Experts of a small language model.
Size: 16 layers, width 512, vocabulary 32000, 223M parameters.
Experts: 3 picks a token, a softmax router.
Training: a variant of Adam for the experts, 1226M tokens, 4677 steps.
Below are experts of layer 9 (counted from 0) of a mixture-of-experts language model. Rows are named router (the router's row for the expert) and show model dimensions 256-319. Each number is 500 + 25 x the weight over its row's rms, rounded and kept within 0 to 999. Numbers have three digits each.
After each expert's rows: "comes before" lists some tokens at least twice as common just after its tokens as in all text. This comes from a sample of Wikipedia text that the model never trained on. Tokens count by the router's weight.

# expert 9
router:495498466493502495544505539471498492496506510480544493517524524522550522444483481489501465503521528524535542484491488475499520523557486505536513473494481507519482526509515491487474514464498497
comes before: " |", "th", ";", " years", "–19", " m"

# expert 37
router:498452524518502513502461526458495491466515512513517486523496512473504514473503466521459491482494510510471522523545473457523492478473520483515491468536489517490529467513497484522511490495517533
comes before: " |", "|", ".", " km", "·", " –"

# expert 11
router:504530516479453496492478557511496526534477504477477501473480466456524525508458488537466516502539514484520498508419533495519517494537513462455523564479527467511519480460525532528499489511490469
comes before: " by", " as", " to", " in", ":", " on"

# expert 25
router:553529518469525524515523516521477500506510489473472470485498474516467489439483499524507515484495555511568452470497532535455519469486503493478504512492497478513494493484480482520508485507532497
comes before: " to", " in", " the", " by", " a", " on"

# expert 39
router:466501496535467529493512497511537523496535480495482494538465490490508517516529512507539536509469575477476486488430512497492491538518498510498450514477515501516523558532495529497496526497501505
comes before: " he", " the", ",", " it", " she", " they"

# expert 10
router:492532489506531509490493478497529493465540543474457476476466469519504503508483539475516517512444562494491512496468517489487491492504504491481524485467455455537539483518512483502483544495514484
comes before: ":", " of", " List", " by", "ed", " name"

# expert 17
router:523499542531493452489529481541504499470468551481500466527486474520483497490503470510496499508499541487478526491551525475446478515565505516530479511538516483498472509471523488498480499493470551
comes before: "\n", "-", "|", "The", "==", "In"

# expert 8
router:538503464485489500500489503485507512525495481537546508499513520522503486481494506461474527487472478487499510505485508531477485521535545499516480449497509542503497493479516515496458509524504516
comes before: ",", ".", " and", "'", " Carolina", " Africa"

# expert 2
router:504498481526467504493513482516533507466551488535498516502499523525525524511475524517505474491491524545504441449505521464492471477492473487509492500497485520540457481483478491494502527518501484
comes before: "\n", " ", " 0", " 1", " 2", " —"

# expert 43
router:543517508532488530524503516511514491528491540494476476519526482505509523484507502504533512537532512492495496493451536542485482490480473482532538443484523489530490532487498526493496513497521485
comes before: " of", " was", ".", " is", ",", " in"

# expert 13
router:519515458447503489458503479504485492527477431454526417503495499547483523505538490503507488518498537515584466492451507485478469488471554512542469467472469507476471527527499469475495473489493513
comes before: " the", " a", " which", " his", " and", " but"

# expert 33
router:480487526491499470457521483460514485478478531460504464492494528532479497485538508498506521554484565503514472509550476499502505510520461494519519527503489501494506515529533508483522537488492517
comes before: "-", "\n", "=", "|", "N", "born"

# expert 45
router:487476522491514498482537504539450508510477479457507503546501479523541489531529519512543544532489495470494540482535477469519538529525485520480539522548509521459518507464515487496515458502490535
comes before: "==", "===", "The", "In", " -", "===="

# expert 40
router:512516542489455485500498490499503493548501466465499452489502494494498474483533447530502517460513523537554473508454488493488510476479495498512488446478472540500456526501468490513494509501462517
comes before: " the", " be", " a", " his", " have", " not"

# expert 26
router:490497551496511489489509524518516508533537505506523492520511484521481534512453510477507504477464589499466521480492502533493458523511519523510503477518524482519470488498498537493498508535482500
comes before: ".", ",", " of", " and", " in", "S"

# expert 16
router:520549513510481516503491519539531493466560536511492504500481455489486441520452511485493472475533526520542487522534473549482502527537503506494558478476501508501512510522479474518552483524497540
comes before: ".", ",", " of", " and", " were", " in"

# expert 34
router:490451518531506425486519511484473515470512529541494490467486515471476480517476493486571507505556506456508463510492512494471453478533518497472525519549493502515452524549518509542476504476509489
comes before: " ", " |", " MPC", " 1", " UTC", " m"

# expert 20
router:485504501498489510493488507515469510479477496541500518424505509511522547531489500521468480575524481512491534495454490480504469482486492534534518502493494496500493470462502473459501516462478475
comes before: ",", "s", " (", "\"", " =", " de"

# expert 38
router:480468481473504480502518507503486483498480489477489519533469527514504525510547516490479513480467537456533458469538485496501528515485530473507445450501490498465459470514469469495512476499514517
comes before: " ", " 1", " 2", " 4", " 3", " 5"

# expert 47
router:500481494493546531513458492474510486479560547478536485523499520488523469515460525533541487501499483530513508483504483495518512482515482518502495533515515469487466440516490532496519497514500500
comes before: " |", "|", ";", " 0", "---|---|---|---|", " 1"

# expert 31
router:540459516500503493513489495482519484514555514453484477527502525503501495532466507490502488508472479505520470509510494494520488495500485484460508457518511567461513450543495527530490480482540518
comes before: "\n", " |", " The", " 0", " He", " "

# expert 18
router:483504511504503532489487507491506492504510543510506464510539523520488514455516530488490484492470556485616522500418493532550486529489501493485492479506530525486486448541522468493538506527509496
comes before: " |", ",", ")", " (", " –", ":"

# expert 22
router:462514534509512532506534506536469541490491510485540503523536477490483476464497504475516529496503553491523505497468486488460518520498447493477521528513511437465524527492513502493487470475529499
comes before: "s", "ing", "ed", " of", " \"", "\""

# expert 1
router:491478465476497478546470544494472525522466526480516501512503522496488502537489502516491460475530568463529485481475505529522494507505465490469460502508506518496501461499495520483523477490469480
comes before: ")", ":", ".", ";", " (", "/"

# expert 12
router:451478483536492485482478486492501512516508513461497530506506516462541468547465454492514485490510489533548505516504504549495500524489506474503495520484492465488500474490478463526552499492466501
comes before: " the", " a", " his", " birth", " its", " this"

# expert 35
router:509529528525488548500492512530502515503470503482534493492535474531464537473502505499529501528478509519459508520426514519475528487498491498514530509517507459487503496487534494461499478485502470
comes before: "s", " and", "ing", "ly", "ed", " for"

# expert 46
router:524522472499527490472486496516537522521489468505535513523514483535476567499476520543521459456510499491477559518466515489492530485509521488502489502486517542515512486480542542469495511485478464
comes before: "s", " of", ".", " and", " to", "ing"

# expert 27
router:501481493545454477496493494483517523503514468459443515467526512467461502501530492517469480504492468471502549492486542509474515472507469510528464528463496516493538494504512508528503453497484522
comes before: "\n", " The", " In", " He", " It", " This"

# expert 28
router:488449467504514486555485476508513520507468504537470525524511490502514469462490507500442500476489466481448479467537516497512450473480506530502449486485530444509502495511497515514466528519489507
comes before: "|", " ", " Democratic", " Total", " Conservative", " Republican"

# expert 29
router:554511477498507498464492497532478505492497484538498521550456528468486488481520481527515463498517459510503536497483464491514467492469464483541492513501524520485475511490479489473523445484495564
comes before: "'", ",", " was", " (", " and", " is"